From a checkpoint of a small mixture-of-experts model trained on Wikipedia: 64 GELU neurons an expert, a softmax router.
Below are experts of layer 6 (counted from 0) of a mixture-of-experts language model. Rows are named router (the router's row for the expert) and show model dimensions 0-191. Each number is 200 + 40 x the weight over its row's rms, rounded and kept within 0 to 999.
After each expert's rows: "gets" lists some tokens that make up at least twice as much of what it gets as of all text; "comes after" lists some tokens at least twice as common just before its tokens as in all text. This comes from a sample of Wikipedia text that the model never trained on. Tokens count by the router's weight.

# expert 39
router,262,277,144,245,157,190,244,249,149,218,177,260,246,123,176,157,232,236,138,220,192,205,93,266,254,222,244,267,206,185,257,179,201,177,288,189,152,260,216,135,209,183,134,217,158,167,180,204,261,180,200,269,242,223,154,202,225,203,236,221,196,159,120,208,197,175,244,256,212,245,189,228,237,224,202,175,189,215,207,133,183,181,239,235,144,211,224,155,205,197,158,187,223,147,131,118,221,213,195,189,201,171,157,188,246,211,165,212,150,270,279,173,145,239,169,250,153,252,252,182,168,197,178,192,220,190,208,201,194,170,220,264,202,194,177,238,247,161,226,166,253,262,230,196,175,165,176,200,181,158,265,122,146,106,201,153,211,215,246,200,161,222,196,189,223,165,182,170,218,195,164,208,175,239,235,125,220,99,165,229,147,246,225,239,205,207,233,279,213,192,179,260
gets: " of", "|", " the", " in", " to", " for"
comes after: "\n", " of", " to", " in", " for", " with"

# expert 20
router,149,180,190,129,212,198,159,130,228,203,199,242,163,213,188,162,235,208,282,110,115,177,239,225,205,207,176,212,170,203,208,276,197,230,227,317,158,186,142,137,233,211,241,275,150,179,215,220,184,236,193,136,145,208,216,250,184,196,227,177,255,207,141,218,195,216,154,205,231,210,204,244,225,120,151,240,152,237,206,189,160,175,179,200,137,206,216,184,163,155,165,130,259,237,242,188,224,168,261,174,207,218,245,205,203,213,235,177,178,276,228,235,221,244,184,136,230,227,227,157,146,252,192,205,217,127,161,202,207,280,177,273,204,188,141,230,172,200,178,213,160,194,97,163,207,161,254,223,227,165,185,236,208,234,151,188,278,124,161,202,160,247,250,187,297,264,233,192,225,209,238,210,248,238,290,151,182,171,195,262,166,205,183,180,196,231,258,215,143,212,224,189
gets: " he", " He", " It", " she", " She", " it"
comes after: ".", ",", " where", " that", " when", " \""

# expert 38
router,183,163,161,202,151,148,186,198,196,168,223,187,194,205,146,131,199,152,210,190,160,192,169,191,240,207,189,253,208,206,237,165,222,256,157,149,218,169,208,193,163,172,170,223,217,185,185,226,197,244,170,263,221,195,233,110,156,233,130,226,175,256,275,146,231,164,217,214,188,290,178,161,180,206,173,169,207,218,180,184,154,206,224,206,153,218,221,254,281,166,262,240,243,204,156,306,144,245,204,163,200,266,170,239,232,296,239,230,259,218,210,147,179,234,257,224,237,150,230,229,180,177,134,102,183,207,123,217,280,174,252,147,257,205,229,148,137,194,165,249,185,184,208,164,255,232,208,203,181,205,148,198,218,247,249,308,124,187,133,200,236,217,119,150,228,158,196,192,183,211,181,185,159,159,182,201,261,277,194,247,199,157,211,177,175,168,165,248,244,257,228,180
gets: " of", " In", "In", " by", " Best", "|"
comes after: "-", "\n", "|", "==", " (", " \""

# expert 28
router,216,154,222,226,194,190,189,189,196,249,174,145,275,170,155,212,161,194,210,121,186,151,217,242,232,242,129,182,122,184,234,161,256,197,177,187,195,209,198,212,191,278,225,274,143,198,198,165,191,188,167,224,201,190,203,240,206,236,194,241,206,192,269,183,171,176,168,145,217,199,167,156,154,159,203,217,146,147,267,225,142,232,216,202,250,242,202,151,144,273,114,178,130,196,137,120,182,227,204,199,139,161,236,186,190,241,218,184,188,180,193,250,229,149,194,129,214,248,225,194,157,206,164,268,247,232,228,163,173,196,224,250,256,134,224,156,121,179,127,191,236,253,185,180,237,216,243,174,164,185,272,248,159,243,184,127,260,200,174,161,269,253,305,158,289,223,221,238,188,182,224,244,180,132,263,212,244,207,225,249,175,280,174,197,212,169,169,236,180,225,217,250
gets: " the", " a", " The", " an", "The", " his"
comes after: " of", "'", " in", " to", " for", " on"

# expert 9
router,206,242,257,194,193,157,156,188,206,174,200,210,287,253,209,199,195,166,254,224,199,121,189,163,156,244,173,174,180,166,180,225,163,256,132,165,143,192,209,158,250,199,173,214,177,187,213,179,193,201,226,182,228,143,214,233,180,224,229,115,193,153,226,177,217,223,157,165,179,197,199,260,185,219,200,253,209,212,256,255,256,226,254,219,234,220,215,263,274,149,119,221,220,249,246,124,214,277,159,103,163,177,173,205,158,226,172,216,121,215,190,257,146,170,198,146,238,177,135,154,159,253,224,113,121,142,170,150,161,163,233,207,215,105,182,308,170,192,185,222,207,269,233,191,199,257,194,176,228,219,270,227,154,224,222,237,164,248,185,187,234,255,203,156,245,227,198,216,216,210,155,159,213,220,217,256,154,248,133,219,188,124,208,195,253,205,240,281,228,212,165,200
gets: "\n", "==", "===", " \"", "=", "-"
comes after: "\n", "==", " ==", ".", "===", " ==="

# expert 19
router,187,174,144,133,199,197,259,173,153,248,214,152,135,183,178,175,146,208,145,172,147,299,166,142,243,135,196,176,264,149,165,221,259,258,190,186,255,127,192,174,167,220,187,194,143,240,196,167,202,226,226,218,230,254,244,142,214,217,223,178,241,221,252,227,230,249,180,226,171,256,210,145,203,206,151,230,225,115,162,134,226,241,183,145,169,212,148,209,192,264,278,257,263,260,203,204,188,171,213,183,176,271,218,203,182,194,159,205,230,231,206,197,214,277,237,185,243,186,168,206,281,245,203,245,189,195,159,213,192,193,224,159,245,217,149,136,146,214,233,162,164,237,130,216,193,243,176,182,241,209,127,125,216,266,218,198,271,174,154,216,205,128,240,216,175,164,221,185,192,165,147,176,195,241,209,224,233,201,254,235,204,176,287,245,225,195,147,92,219,264,216,160
gets: "\n", " =", "E", " 1966", " Died", "W"
comes after: ")", ".", " =", "\"", "---|---|---|---|", " Police"

# expert 27
router,193,200,232,254,220,266,176,207,221,191,151,184,177,255,216,179,265,207,156,221,192,194,157,162,185,218,208,189,135,197,135,160,231,250,106,203,173,252,208,163,170,151,172,220,229,165,143,142,209,255,218,219,115,286,197,215,278,227,212,174,264,227,177,234,214,193,156,181,189,222,204,176,198,162,242,223,221,111,251,230,251,239,215,235,184,274,249,141,188,195,207,158,193,169,143,161,164,241,174,213,178,176,147,148,168,216,252,153,182,243,253,249,139,194,129,247,216,290,173,200,132,197,154,225,219,208,210,169,183,198,250,241,145,167,199,178,195,175,177,223,266,180,94,199,155,255,153,210,238,131,212,150,208,201,181,150,185,265,257,248,244,197,275,192,274,207,247,239,184,201,237,186,213,197,188,141,238,152,159,233,109,257,252,243,240,177,149,248,213,195,181,173
gets: " in", " the", " at", " on", " to", " for"
comes after: " in", " at", " of", " on", " to", " during"

# expert 29
router,169,164,226,178,189,211,199,235,229,185,195,220,164,126,242,127,230,109,196,162,162,164,169,156,176,248,133,181,248,220,253,252,207,129,221,207,170,150,197,157,160,190,184,249,146,169,259,185,149,219,228,251,152,159,230,252,177,145,196,203,155,228,165,226,211,217,259,257,189,214,244,147,138,173,215,224,263,191,245,242,237,215,151,217,175,268,276,252,252,149,270,213,196,237,176,155,188,212,150,239,148,289,196,202,184,184,202,209,194,157,119,215,247,157,275,236,209,187,153,171,205,192,212,208,191,174,185,193,176,185,215,161,106,294,266,189,222,229,212,183,174,189,176,161,246,156,180,228,209,253,248,200,202,239,209,178,142,206,254,155,250,261,213,165,257,135,153,277,180,240,216,182,180,295,276,186,112,169,198,183,211,203,283,160,189,171,193,229,216,176,199,215
gets: "-", " |", "\n", "|", " ", "=="
comes after: "\n", " ", " Candidate", " %", ")", " Votes"

# expert 31
router,196,152,217,136,152,285,244,106,179,186,271,189,123,144,222,160,166,270,235,232,176,215,269,160,253,217,241,200,226,237,225,231,190,207,237,210,192,113,136,126,195,130,180,235,238,172,236,204,278,246,178,210,223,275,283,152,195,220,159,200,226,224,202,172,204,167,183,173,217,193,236,257,133,213,235,174,185,229,197,161,192,191,262,192,232,263,189,127,187,212,224,139,253,245,291,156,223,190,239,214,245,206,290,219,157,165,174,200,214,229,213,175,214,199,196,198,130,173,134,161,214,253,234,250,143,190,169,235,155,213,257,224,215,250,160,267,175,225,275,245,180,207,180,182,156,128,176,177,251,173,154,207,204,158,239,216,199,153,204,207,167,142,184,255,168,181,260,205,197,226,185,223,248,233,165,190,168,147,233,257,180,226,219,235,122,153,135,186,197,222,197,148
gets: " 1", " 2", " 0", " 3", " 4", " 5"
comes after: " |", ":", ";", " 3", " 4", " 1"

# expert 17
router,205,201,132,210,180,107,231,211,171,212,173,290,231,141,274,187,224,170,239,197,217,231,202,231,168,212,135,162,173,189,227,136,239,169,186,194,207,197,188,201,211,192,189,216,229,252,222,156,189,178,199,166,244,209,185,200,238,183,218,216,174,161,135,249,168,252,241,193,288,172,224,224,188,186,306,211,188,251,239,149,148,217,160,199,221,217,214,158,199,212,124,191,212,168,200,157,195,214,132,229,172,172,202,212,217,157,187,160,175,188,229,160,190,174,222,245,148,220,192,219,239,112,271,256,215,224,224,181,190,115,146,259,150,219,252,178,230,298,225,148,324,178,263,162,129,161,219,257,187,266,172,198,148,113,261,137,154,264,251,212,193,218,218,231,206,214,198,277,273,217,208,205,241,178,223,232,211,111,269,170,226,245,226,174,249,166,224,218,215,217,155,218
gets: " |", "|", "-", ":", " the", " ("
comes after: "\n", " ", " Coordinates", ")", " on", " 1"

# expert 26
router,219,176,144,185,204,219,230,258,230,193,227,247,173,160,189,199,236,167,109,202,143,219,232,158,235,210,201,235,183,170,270,193,174,192,239,170,150,159,214,151,297,162,186,176,166,197,186,136,171,259,213,216,130,223,203,257,178,196,241,184,252,136,230,210,188,199,284,200,170,267,243,164,165,215,234,215,239,258,196,222,257,209,214,226,168,133,185,211,179,191,184,228,255,250,180,172,224,175,210,208,251,188,182,195,248,155,129,204,199,249,177,173,204,151,229,110,192,189,292,108,127,214,215,228,201,213,261,209,135,239,181,259,157,238,179,161,260,244,234,234,199,284,252,250,223,194,162,194,211,199,160,215,154,234,153,190,156,131,255,224,151,240,218,161,177,147,224,132,261,224,164,284,121,197,199,176,214,108,196,209,207,238,258,242,177,247,251,193,223,248,138,194
gets: "\n", " to", " not", " is", " was", " can"
comes after: " |", "---|---|---|---|", " is", " he", " was", " to"

# expert 11
router,172,150,181,184,165,167,232,136,222,143,189,280,195,180,233,145,230,180,272,159,171,227,178,238,242,195,208,180,206,211,208,157,255,185,156,162,199,195,210,185,246,285,262,275,222,169,199,168,208,188,183,142,190,161,214,216,182,232,192,181,193,203,235,242,217,180,165,190,238,232,228,195,202,178,302,140,193,200,197,142,132,157,198,160,201,255,166,144,240,248,190,158,176,186,241,225,230,197,247,250,194,260,195,272,168,229,152,195,237,166,242,201,182,198,244,234,238,177,184,267,204,226,219,199,156,248,158,272,158,196,175,173,244,175,188,224,227,230,213,231,293,245,161,209,87,224,125,263,225,258,127,190,234,220,222,193,173,149,191,190,158,120,266,170,190,208,276,210,169,136,212,135,227,240,248,218,156,220,224,131,166,162,222,235,221,191,251,65,128,233,210,178
gets: " P", " C", " M", " L", " St", " R"
comes after: " |", ":", " (", "-", "N", ";"

# expert 23
router,232,223,205,192,186,149,107,195,187,222,240,284,153,164,296,172,242,154,240,218,223,164,117,243,224,146,230,172,274,198,227,232,185,126,204,271,162,154,137,204,212,169,189,211,234,148,249,169,226,132,162,247,188,146,224,223,154,176,168,226,237,187,152,215,263,132,212,261,190,162,296,203,175,174,261,223,240,170,247,161,135,231,176,236,175,177,227,233,212,187,214,202,226,191,169,235,169,208,206,160,153,172,251,273,167,170,209,243,253,189,156,141,151,210,236,156,200,196,183,190,204,151,233,275,211,196,193,164,130,161,212,215,250,244,232,241,217,244,217,215,201,173,216,217,199,176,187,135,255,204,221,225,222,208,177,213,216,225,278,241,149,226,253,265,226,234,223,120,224,205,128,188,111,252,210,158,225,165,159,220,259,204,109,189,144,127,247,209,196,207,226,242
gets: " |", "|", " Total", " Party", " Votes", " 1"
comes after: "|", "-", " |", "\n", " ", "=="

# expert 21
router,248,218,139,212,266,234,194,166,228,171,210,214,188,246,218,242,250,217,198,260,265,244,199,185,139,205,170,169,157,199,151,164,249,186,137,227,289,212,192,166,162,263,226,172,204,232,132,168,257,188,273,148,194,291,161,183,223,191,162,199,144,176,259,237,253,231,182,212,289,245,193,172,201,173,285,216,261,168,160,259,237,173,111,144,105,241,233,184,171,152,211,166,166,147,205,218,188,244,120,251,258,242,168,174,240,180,197,142,242,275,188,173,163,181,209,252,224,198,160,178,193,198,154,192,158,256,169,216,274,207,187,189,204,233,238,152,146,179,247,98,228,148,123,138,154,213,205,286,180,208,138,145,204,182,211,228,197,226,198,216,201,180,221,269,153,168,217,171,187,199,226,194,276,238,193,200,170,179,214,201,174,250,217,240,202,195,166,209,191,244,197,179
gets: ",", " in", " from", " located", " County", " near"
comes after: ",", " in", " was", " County", " New", " University"

# expert 13
router,167,160,198,156,140,244,200,165,179,178,226,196,226,227,220,140,216,186,184,189,151,263,188,246,188,161,180,150,237,218,193,217,162,215,191,155,207,137,179,211,196,161,191,270,221,196,224,158,126,177,195,244,157,177,136,156,167,259,201,162,277,218,220,176,275,152,173,161,242,259,170,207,191,211,160,216,170,227,219,168,193,282,228,161,220,226,189,211,165,210,215,203,216,237,201,214,213,228,214,151,135,196,174,212,220,244,239,227,200,198,218,213,165,240,308,208,148,200,185,214,218,164,200,203,158,177,153,215,260,153,254,180,259,246,278,207,204,186,200,286,229,232,195,199,179,147,208,238,136,197,112,254,163,247,107,255,115,138,169,228,227,250,114,182,195,235,172,273,184,163,174,307,178,144,234,144,270,265,209,189,190,276,210,108,161,153,158,205,252,198,240,223
gets: " |", "-", "|", " \"", " one", "\""
comes after: "\n", "|", "\"", "'", "==", " 4"